Weights of a small mixture-of-experts language model, trained from scratch on English Wikipedia: 14 layers, 363M tokens.
Below are experts of layer 2 (counted from 0) of a mixture-of-experts language model. Rows are named up (a neuron's input weights, with its number), down (a neuron's output weights, with its number) and show model dimensions 0-255. Each number is 128 + 32 x the weight over its row's rms, rounded and kept within 0 to 255.
Before each expert's rows: a language model's description of what the expert responds to; "comes after" lists some tokens at least twice as common just before its tokens as in all text. This comes from a sample of Wikipedia text that the model never trained on. Tokens count by the router's weight.

# expert 8
Description: The word the after prepositions, plus colons after team names in football scorer lists, as in Bahia: Biel; also including, by.
comes after: " of", " in", " to", " at", " for", " on"
up0 [133 137 142 135 119 136 125 122 121 123 115  89 123 121 150  85 149 198  85 110 132 163 101 131 112 126 144 185 116  74  76  91  93 138 135  98 115  90 159 131 143  70 105 112 107 191  68 139 115 171 194 139 183  93  67  96 153 138 215 115 129 128 183 180 122 127 184 161 125 141  96 123 102 147 185 121 125 134 196 137 113 110 173 142 134 156  77 125 163 128 140 173 149 113 143 133 129 149 140 139 122 143  97 161 126 115 139 121 103 157 159  70 212 115  18 187 148  83 121  18 129 166 122 114 132 178 121 196 162 143  39  97 135 131 159 141 148  85 160 156 170 136 163 144 107  99 183 123  83 121 133 127 179 140 121 162 121 135 137 149 130 122 124 120 150 122 144 125 143  84 153  85 135 115 152 130  96 136  91 211  87 107 138 111 157 117 104 117 106  66 113 144 129 113 129 173 135 114 148 142 188 140 149  97 149 125  69 141 108 159 106  91  90 109 142  70 152  93  91 134 117  82 152 166 163 100 152 165 133 185 108 137 124 113 143 126 187 140 168 130 146 104  75 137 168 112  92 129 120 163  80  96 129 118 155 119]
down0 [114 103 100 144 165 134 167 202  98 106 169 134 157 169  97 149 142 129 166 132 137  95 124 151 138  97 119 146 106 198 151  93 203 170 168 163 150 113 100 163 135 148  78 132 212 136 166 123 199 129  92 137 205 145 132 129 106 122  96 210 121 107 116 132 137 166  92  98 137 102 126 194  83  53 137 141 139 142 102 135 106 153 102 127 164 161 133  74  95 129 130 120  99  95 136  92  89 108 120 100 150 164 114 101  81 120 138 178 129 152 159 128  82 139 138 135 149 129 129 122  75  94 111 175  68  94 161 183 159 130 125 134 157 179 144 123 105 145 112 134 133 123 122 152 119 122 166 177 136 174 180 122 130  96 157 155  69 112 102  91 180  89 130 131 131 156  98 150 153  99 150 112  73  98 154 125 101 122 189 149 125 124  57 164 123  50 128 120  94 187 136 179 152 144 149  97 191 122 164 104  96 102  46 169 147 106  89 131 125 185 110  92 122 172 122 152  98  68 138 130 108  86 125 107  95 167 138 198 118 121 157 143 133 164  99 110 123  66 141  98  78  72 151 148 131 164  92 132 108 171 162 136 145 131 137  93]

# expert 21
Description: Single digits inside table cells, coordinates and scores, such as 9, 7, 8, plus common given names like William, Fred, Rod and Mr.
comes after: " ", "1", "–", " (", "9", " de"
up7 [119  94 136 202 134 153 131  51 159  72 159 108 134 132 118  99 165 121  37 121 162 123 113  78 166  85 118 148  79 114 174  97 179 110 139 123 178 101 150 161 126 128 134  42 122 148 136 119 144 149 122 139 121  85  47 118 133 154 156 146  93  90 164 102 163  81 138 140 144 174  94 150 145 104 106 106 216 115  71 137 183 156 127 154 177 150 139 125 138 129 111  64 149 120  77 126  98 209 169  93 129 171 146 169 154  99 123 138 155 115  70  85 140 126 131 176 156 137 144 103 146 136 140 147 133 163 102 160 134 159 163 112 112  77 124  89  74  54  98 183 112 153 129 153 118 177 140 169 123 136  86 167 195 142 126 146 137 125 158 115 161  72 144 128 133 148 140 175  61 118 121 106 131 104 135 116  86 117 128 163  92 128 162 126 113 163 111 169  93 102  84 115 100 116  96 124 152 137 113  95 164 137 120  68  95  98 111 118 100 165  55 153 114 176 150 182 125 137  64  84 154 123 159 152 114 167 165 106  99 156 124 154 144 142 146 103 110 128 115 155 196 141 106  77 178 145 107 127 121 117 117 175  84 181 128 145]
down7 [160 155 165 172 172 129 153 133 147 159 138 123 194 135 140 193 120 150 130 146 123 177  82 194 106  86  82 110 118  78 153 149 107 112 122 139 136 131 114 121  86 136 148 128 183 110 179 179 102  79 105 146 117  81  77  69 146  71 101 118 173 105 109 126 129 160 142 101 136 135  79  49 107  96 133 163 105 153 177 150 129 121  97 142 144 142 135 144 145  97 140 113 138 128  47 117  39 115 121 106 143 123 121 120 142 192 141 139 134 115 149 128 133  97 159  86 203  81 141 120 151  53 134 124 162 151 158  88 102 138 138  99  85 145 124 172 143 102 166 141 136 119 125 109 128 105 128 111 164 122 103 138 116 149 122  64 188 170 146 107 148 104  69 165 112 171 135 169 166 163 170 135 142 100 178 154 124 140 110 115 102 157 164 156 158 163  97 122 156 122  48 147 130 129 167 136  75 146 173  98  78  83 101 109 152 100  92 196 186  88 158 173  83 111 142 109 110 158 169 173 105 135 174 168 196 185 130  84  68 155 182 101 102 107 196 145 144 120 114 174 103 130 123 150 127 126 117 145  66 117 137 150 149 163 132 122]

# expert 4
Description: Dashes, slashes and semicolons between numbers, dates or names, as in 15 October–1 November; also decimal points and non-Latin byte pieces.
comes after: "4", "3", "0", "5", "6", "8"
up1 [203 122 128 125  89 162  93 118 124 159 130 112 143 137 137 107 125 138  68 184 173 131  70 104 188 130 142 143 114 175  65  82 145 177 137 113 147  93 174  80 158 116  98 102  96 137 102 150 118 145 209 147 174 111 113 130 174 130 155 144  84 131 175 134 107 139 109 132 128 148 123 153 189 115 121 126 139  92 113 152 168 137  39 169  83 110 154 175 135 100 143 170 117  51 102 145 116 142 165 100 192 177 136 114 111 154  81 112  71 110 137 141 180 136 119  85 135 124  80  91  74  98  60  92 118 164 143 170 118 142 110 129 133 155 119 170 146  94 134 150 157 151 132 117 122 165 170 128  86 123 130 106 139  72 139 125 149  68 106 105 122 173 164 104  81 129 104  89 169 146 117  86 136  84 104  75 135  90  61 133  89 166 187  81 117 146 166 147  87 148  73 131 105 159 121 163 159 152  99 110 202 162  97 105 142 133  79 167 127 135  77 100 103 101 119 188 113  94 159 126 158 147  81 152 119 140 130 152 137 142  89  97 106 150 184 136 137 132 139 115 154 140 119 126 149 112  86 190 141 192 178  92  97 117 194 144]
down1 [120 109  99 108 197 121 165 138 164  87 170 195  95 142 130  97 142 104 106 149 128 107  91  45 117 171 112 150 134 167 208 135  87 176 134  60 102 110  97 140 148 142 126 138 119 153 158 174 144 114 128 133 102 116  87 147 139 153 147 165 134  92 109 106 166 138  77 153 126 143 161 107 110 131 128 174 134 119  94 151 117 148 143 137 131 132 133 164  83 105 132 141 102  78 161 108 135 134 116 146 144 126 144  86 117 129 156 119 121 144 173 213 126 118 144  96 153 114  82 151 179 112 149  80 145 115 152 103 172 155 199 107  47 160  95 162 139 197 124 158 118 124 134 146 129 131  79 135 107 152 138 120 167 103 174 117 199 129 128 116 132  72 139 153 160 104 171 140 151 189 126 124 107 128 157 126  63 181 100 102 108  91 177 127 155 135 162 162 138  99  93  89  76 194 113 113 145 133 141 169 116 100  98 118 117  58 166 143 172 138 138 102 144 160  71  95 158 154 186 102 129 135 117 120 112 139 141 240  82  64  72  63 150 178 161 102 174 145 116 149 142 101 106 116  63 140 137 165 107 135 122  93  99 138 162  58]

# expert 1
Description: Function words like the, was, its, been, had opening a clause, plus the pipe that starts a new table row after a separator line.
comes after: "\n", " in", " of", " to", " at", " with"
up2 [114  72 106 170 132 154 159  72 191 133 117 137 104 123  97  61 133 186 145 131 149 165 157 109 106 107 114 138  66 118 135 117 130 176  93  81 102  78 160 100 129 102 124 106 157 211 131 116 114 164 116 136 106 137 119 100 108 137 192 137  97 122 129 150  88 140 107 132 162 100 119 147 110 150 121 104 154 138 122 112 122 156 144 154 123 121 130 110 133 151 170 156 150 167  83 108 126 159 193 137 100 114  98 190 151 128 106 166  78 152 123 122 135  48  20 177 145 128 155  91  83 150 106  80 158 177  90 135  96 138 159 115 149 199  85 114 131 139 120 171 198 105 127 133 138 140 142  97 145 119 117 123 109 191 107 143 170  87  92  93 140 206 148 124  94 142 146 192  99 115 149  98 114 147 104 101 136 134 144 130 133 111  91 112 131  79  80 143 145 122 123 112 108 125 179 112 137  63 159 143 122  99 219 137 144 179 103 110  56 157 102 173 149  84 103  71 124 103 130 118 121 109 102 184 172 206 151  72  92 165 148 138 127 111  75 126 116 200 177 134 110 110 122 176 147 131 100 109 123 119 197 138 101 105 153 107]
down2 [169 116 118 188 119 164 119 119 167 153 138 110 103 101 154 133 132  99 134 158 158 121  79  79 151 118  99 135 117 140 136 147 143  66  95 142 120 159 128 143  81 112 165 127 122 132 104  42  86 179 131 106 106 178 118 150 119 159 174 160 176 149 107 152 144 142  89 146 114 153 178 159  70 208 146 103  93 128 169 130 163 149 136 148 159  88 109 127 112 120 103 129 136 170 166 137 152 253 100 150 143 153 134 135 100 148 116  81 193 180 107 120 162 159 122 136 159 115 144  67 133 111  93  45 126 132 136 190  65  85 131 104 156 137 134 125 162 149 173 114 151 102 147  97 131 101 102  95 176  97  83 144 166 124 145 102  77 125 161 115 101 168 179 146 116 117  89 148 120 115 150 127 180 184 162 123 145 139 123 131 146  99 143 129 104 111 150 106  85 134 114 122 146 156 166 158 129  94  50 173 143  88  81 121  59 214 118 100 127 113 143 158 125 147 102  79 143  80 148 143 110 118 104  97  48 131 129  93 101 140 101 104 128 112  78 135 154 114 132 107 168 129  39 156 223 141 120 100 131 113 142 155 102 160 127 162]

# expert 31
Description: Punctuation and digits inside numbers, dates, scores and infobox lines, such as decimal points, en dashes, bullets, colons in times.
comes after: " |", "0", "3", ":", "4", "2"
up0 [185  63  93 124  91 150  88 155 139 108 149 138 152 118 136  98 155 183 179 120 149 103 116 114 151 119 103 113 118  76 124 104 135  98 116 120 111 129 104 141 125  82 126 134 118 112  94 127 143 148  91 124 143 120 140  90 156  88 153  69 112 141 123 147 109 111 126 129  64 112 122 170 127 135 145 117 206 142 118 211 153  95 102 150 150  94  91 137 130  85 136 116 136 147 132 122 123 127 178 145 117 125 126 139  87 106  65 171 124 135 127  87 135 171  52 151 101 126  68 153 121 159 110 135 129 104 141 143 199 136 118  94 132 171 138 151 109 109 127  86 194  89 173 111  66 126 198 159 104 102 187 108 118 163 149 153 137 182 165  92 133  92 154 132  87 119  68 181 172 162 133 128  96  88 135 116 115 104  90 152  96 161 125 103 128 150 125 180 114 112 131 109 143 116 175 105 124  78 145 156 119 129 153 101 198 160 121 147 103 108 145   7  87 170 108 132  67 117  79  67 120 144 115 142 147 135 185  96 110 116 105 231 142  68 119 196 171 156  98 137 149 144 125 115 198 136 102 177 189 113 167 147 103 139  94  95]
down0 [109 145 144 120 180 165 118 149 121 106 127  36 120 168  99 148 125 126 170  92  87 122 152 137 185 181 114 148 134 122 121 163 113 128 106 124 177 102 105 181 174  83 110 103 170 150 158 170 172 145 186 161 166 144  92  93 160 119 182 153 111 104 136 176 155  99 142 130 154 122 109 157 104 132 112 135 158 103  66 105 124  74  92  78 176 140 154 103 138 138 140  97  81 132 110 130 185 145 104 111  91 109 194 148 142 113 147 150 128 138 132 182 179 138 105  94  78 137 134 145 109 165 170 115 159 100 152 118 157 157 183 140 115  98 104  97 147 115  76 141 147 169  79  63  89 135 143 132 134 155 129 107 150  76 161 130 144 164  74 107 134  94 116  73 132 162 146 169 145 102  36 170 221 123 161 105  94 136 177 108 126 126 170  58 121 139 101 121 116 103 169 153  82 105 129 131  65 106 127 142 138  86 120 142 142 110 130 145 185  81 151  68  92 118 134 136 133 126  93 142 106 157  77 106 161 105 151 103  96  98 145  95 147 187 111 115  85 156 130 112 123 144 156 165 131 196 152  61 103 120  85 145  66 116 169 203]

# expert 47
Description: Labels and words in infoboxes and demographics, such as Time zone, Total, years, percent, Assembly, and superscript digits.
comes after: " the", "-", "5", "3", " a", "4"
up2 [139 110  76 183  41 178 143  85 146 151 110  66 132 168 117 117 151 163 137 165 150 180 139 131 143 131  91  97  18  74 142 154 140 120  91  59 166 164 138 136 146 143  49 126 137 158 129  83  86 168 114 182 104 129 114 132 215 127 138 131  59 155 132  89 147 109 107 144 181 108 125 172 123 152 103 139 130 159 122 157 143 142 157 106 141 132  90  72 130 141 170 181 181 122  88 128 170 143 119 117 137 108  89 170 123 142 114 169  97 144 167  96 161 140 132 118 133  96 155  77  76 108  47 131 161 150 121 163 121 172 142 119 172 183 175 114 113 134 188 182 156 129 119 147 136 115 137  66 116 107 120  77 115 190 120 134 115 115 118  83 139 151 122 158 116  98  95  99 123 184  98 112 136 136 101 110 136 107 124 157 126 155 117 123 174  90 112 164 138 145  94  65 137 115 114 163  97  92 136 153 109 209 146 106 166 135 123 193  72 154  93 118 127  97 134 131  92  83  99 133 132  83 158 202 100 146 136 113 145 125 112 135  90 127  76  78 145 187  95 172  92 113 152 100 135 137 113 124 125 119 158 152 152 135 162 174]
down2 [146 119 183 134 116  58 136 113 133 138 213 109 127 109 170 131 135  96 154 114  60 119 120 189  49 141  86 128 120 126 107 118 126 153 110 110 119 175 156 159  50 148 131 139 149 157  99 170 131 136 105  52 141 143 173 119  86 110 126 132 182  49 106 128  84 188  87  96  61 125 204 131  88 122 160 142 161 101 124  92 134 150  94 112 202 132 182 123 107  99 110 135  90 120 158 119 137 115 139 134  79 138 147 124 116 105 125 177 157 179 130  93 103  79 163 142 181 137  86 158 134  98 160 105 119 118 104 142 142  87 126 148 109 112 113 114 136 190 148 159 168 139 120 148 172 165  93 116 187 132 132  83 130 177 138 180 180 162 131 161 118 120 118 162 159 193 132 143 140 163  86 140  97 146 108 126  96 129 139 139 152 143 128 131 151 151 161 158 113 155 124 128  81 156 156 109 138 113  84 104 141 102 208 225 115  91 120  74 133 115 168 122 194 132 149 114 181  86 152 144 155 131 128  76  70 148 150 118  61 126 155 119  90 125 123  74  95 172 136 106 114  61 159 142 130  93 144 134  97  99 146 103  94 113  90  96]

# expert 39
Description: Full stops ending sentences and pipe separators between table cells, plus other closing punctuation such as ). and ?.
comes after: ")", "s", "3", "6", "5", "4"
up2 [102 146 139 158  93 154  97 113 160 191 111 148 191  62 181  30 119 184 109 124 153 131 149 147 138 140 140 135 101 118 117  79 119 147  93 116 152 158 181 120 131  98 145 124 157 102 131 225 137 160 185 133 151 165 139 114 131 167 189  70 122 137 150 171 124 116 106 151 118 154 118 131 150 113 129 147 141 123 135 150 152  77 152 134 102 147 102 165 159 131 165 175 165  72 114 153  73 117 102 151 164 100  93 102 180 126  89 147  92  75 143 120  83  92 127 130 158  76 126  66 103 101  95 109 139 189 139 135 176 176 165 146 154 145 117 135 122  84 126 144 172 184 146 174  76 105  81 176  82  85 147 121  96 150 126 122 110 108 142 126 164 194 182 126 150  79  52 157 164 129 148 128 157 101 107  86 139 104 125 160 132 117 169 102 132 179 167 143 123 118 196 129  92 123 177 108  91 113 123  88 134 134 150 102 153 171 119 129  48 178 135  97 131 117 166 119  75 112  92 104  79 137 137 153 106 149 115 198 120 203  63 141 128 104 105 137 131 198 133 104  83 138 140 118 148 180 131 151 145 111 133 142 139 109 100 128]
down2 [115 139 130 169  66 178 121 143 184 179 117 155  82 102 146 103 124 147 141 100 133 129 129 125 113 107 146 172 161 118 115 126  79 101 142 122 109 142 167  77 133  94 117 160 121 158 121 154  95 136 174 125 134 113 180 140 134 136  96 138 146 140  87  86  84 136 137 126  76 148 119 130 146  13 156 132 176 123  34 110 143 119 129 200 123 135 135 190 187 121 137 114 123  83 123 166 156 150 159  77 115 107 198 100 146 156 176  99 142 147  97 239 139 126 107 118  84 142 135 126  97  92 116  85 130 137 139 137  80  81  75  87 170 162 105  83  93 106 132 123 142 140  97 146 134 104 136 108 157 116 156 116 159 136 134 101 122  62 117 123 155 153 142  80 130 198 106 156 174 105 136 133 143 105 101 108  78 103 115 133 133 113 161 135  93 139 173  79 116  76 134 114  51 143  82 102 110 130 105 161 166 114 165 135 103 105  65 173 112 171  87  88  82 114 123  99 162 176 124 100 129  99 101 140  93 141 155  88  51 134 101  65 160  98 127  65 145 152 141 135 121  42 168 111 115 114 154 170 126  98 191 111 124 138 136 117]

# expert 10
Description: Size and direction words like high, wide, north, km and coordinate letters, plus line breaks ending list or table rows.
comes after: ")", "0", " the", "5", "°", "8"
up1 [131 107  96 131  74 190  75  50 103 160 118  67 131 169 176 102 161 150 144 156 140 153 113  96 142 106 117 128 103 102 130 187 169  51  71  66 144 108 137 145  69 100  91 113 126 211  99  68 118 120 132 119 162  99 103 109 172  92 131 151  93  99 146 153  73 118 168  93 148 148  86 139 140 107 141 100 157 127 138  72 175 111 154 192 108 134 133 103 152  86 158 125 140 111 122 160 166 152 147 123 127 161  79 187  80 118 113 187 130 140 121  87 149 105  69 139 124  75 100  63 129 129 107 141 116 133  75 147 124 145 114  84  85 113 126 123 109  89 151 173 153 137 140 154  94 156 178 147 117 138 115  97 153 215 100 171 149 122 134 110 151 113 144 184 122  97  89 190  83 146 136 119 141 114 102 100 133  93  98 151  92 132 173  91  96 124 130 143 107  74 115 106  97  91 102 148 129  50 104  90 138 130 156 105 102 130 103 161 108 138  90  95 148 137 108 131 113 116  87 104 134 134 145 174 148 163 190 133  80 186  96 109 141 112 116 120 184 157  87 150 108 131 115 115 206  98  85 136 196 156 166 143 110 159 183 136]
down1 [ 96 176 164 123 122 146 139 194  84 109  71 129 150 119  99 146 158 124 167 158 164 156 148  83  86 150 133 178 156 178 148 138 166 175 138 157 137 120 113  95 149 133  75 164 109 170 171 107 115 125  41 121 213 155 120 117 105 155 114  96 112 115 168 114 143 172 142 149  86 131 143  86  47 141  81 178 101 111 134 177 102 129  95 189 186 140 127 124  91 153 120 139 157 128 184  57 124 122 121 165 139 133 204 152 133  87 122 155  71 108 118 125 107 112 121  71 114  93 147 153 129 143 191 111 170 115 170 109  90 128 134 111 170 160 133 127 131 118  69 169  88 154 101 115 138  88 110 143 160 201 174 163 114 138 156 134 141  98 100 119 128  79  90 163 149  86  44  96 126 139 126 117 123 148 109 142 140 143 147  77 140 152 103 139 143  87  87 131  96 124 111 141 119 179  63 120 121 144 125 167 140  57 145  83 162  72 165 139 118 149 190  98 156 146 117 101  88 173 158  97 110 170 119  92 138 109 166 106 160 143  66 118 157 160 153 107  99 123 131 134 111 105 170 156 115  77 134  81 141  70 151  66 103  98 124 101]

# expert 37
Description: And, or, but, in and line-start dashes that join phrases or begin list items, such as cordoned the area and arrested, etc.
comes after: "\n", ".", ",", "\"", " well", ")."
up0 [134 156 140 134 105 147 110 140 133 126  58  77 142 130  77 117 172 127  81  91 141 143 101  85 143  83  82 107 121  87 113 122 181 136  91 107 104 150 125 117 127  98 134 111 114 150 127  76 120 146 118 146 143 122 134  81  85 151 125  84 103 141 130 141 141 111  92  18 174 139  84 142 144 120 123 137  99 135 227 148 159 128 151 171  76 111  80  51 157 108 168 107 153 113 132 181 162 175 149 125 147 139 111 135 100 149  89 160  81  82 116 108 160  89 114 122 126 116 139 159 117 154 101 150 140 133 125 162 182 127 145 134 126 169 152 115 139 123 142  98 115 100 156 103  91 188 139 106 103  98 121 115 160 157  65 169 157  70 143  94  90 134 137 174  58 116 122 134 130 174 162  81  85 107  94 102 189 109 118 140 100 172 166 141 101 145 128  91  74 106  85 158 142  86 145 132 166 107 122  87 136 182 125  94 166 153 120 181 109 168 104  70 162  91 100 105  95  39  88 127 132 136 105 168 181 102 178 155 117 130  70 122 101 152  76 159 153 151 144 125 140 194 133 165 132 108 129 156 184 207 172 117 133 138 194 159]
down0 [159 110 100 138 176 135 193 162 138 138  88 147 110 136 137 186 166 136 111 135  59 164 126 152  95 130 147 106 148 137 133 150 125 181 180 100 141 109  94  61 165 113 131 156 123 182  95 177 208  99  72 161 115 152 117 107 102 135 113 167 114 110  95  73 119 114 113 101 144 144 164 186  64 112 145 100 138 145  76 142 103 138 150 121 107 124 144 214  92 172  67 177 139 124  77  89 111 140 122  43 172 148  98 136 122 130 113 121 118 129 156  89 105  87 129  88 119 118  88 123  79 150 159 131 135 157 181 125 149  82 104 148 142 105 151 108 159 132  97 118 109 130 198 164 134 167 102 154  53 125 135 145 151 110 151 142  52 138  95 105 131  48  87 109 158 122  90 138 101 104 107 232 117  65  67 106 111 124 138 149 141 151 156 122 146 160 129  87 122 138 125 121 111 142  44 130 145 139  71 134 112  58 125 154  88 129 128 129 110 122  80 100 148 106 120 125  71 148 115 144  94  66 102 106  96 180 106  97 127  91 144 158 168  83 154 140 101 106 140 195 151 156 130 153  92 147 123 114 111 131 133  96 142 119 172 157]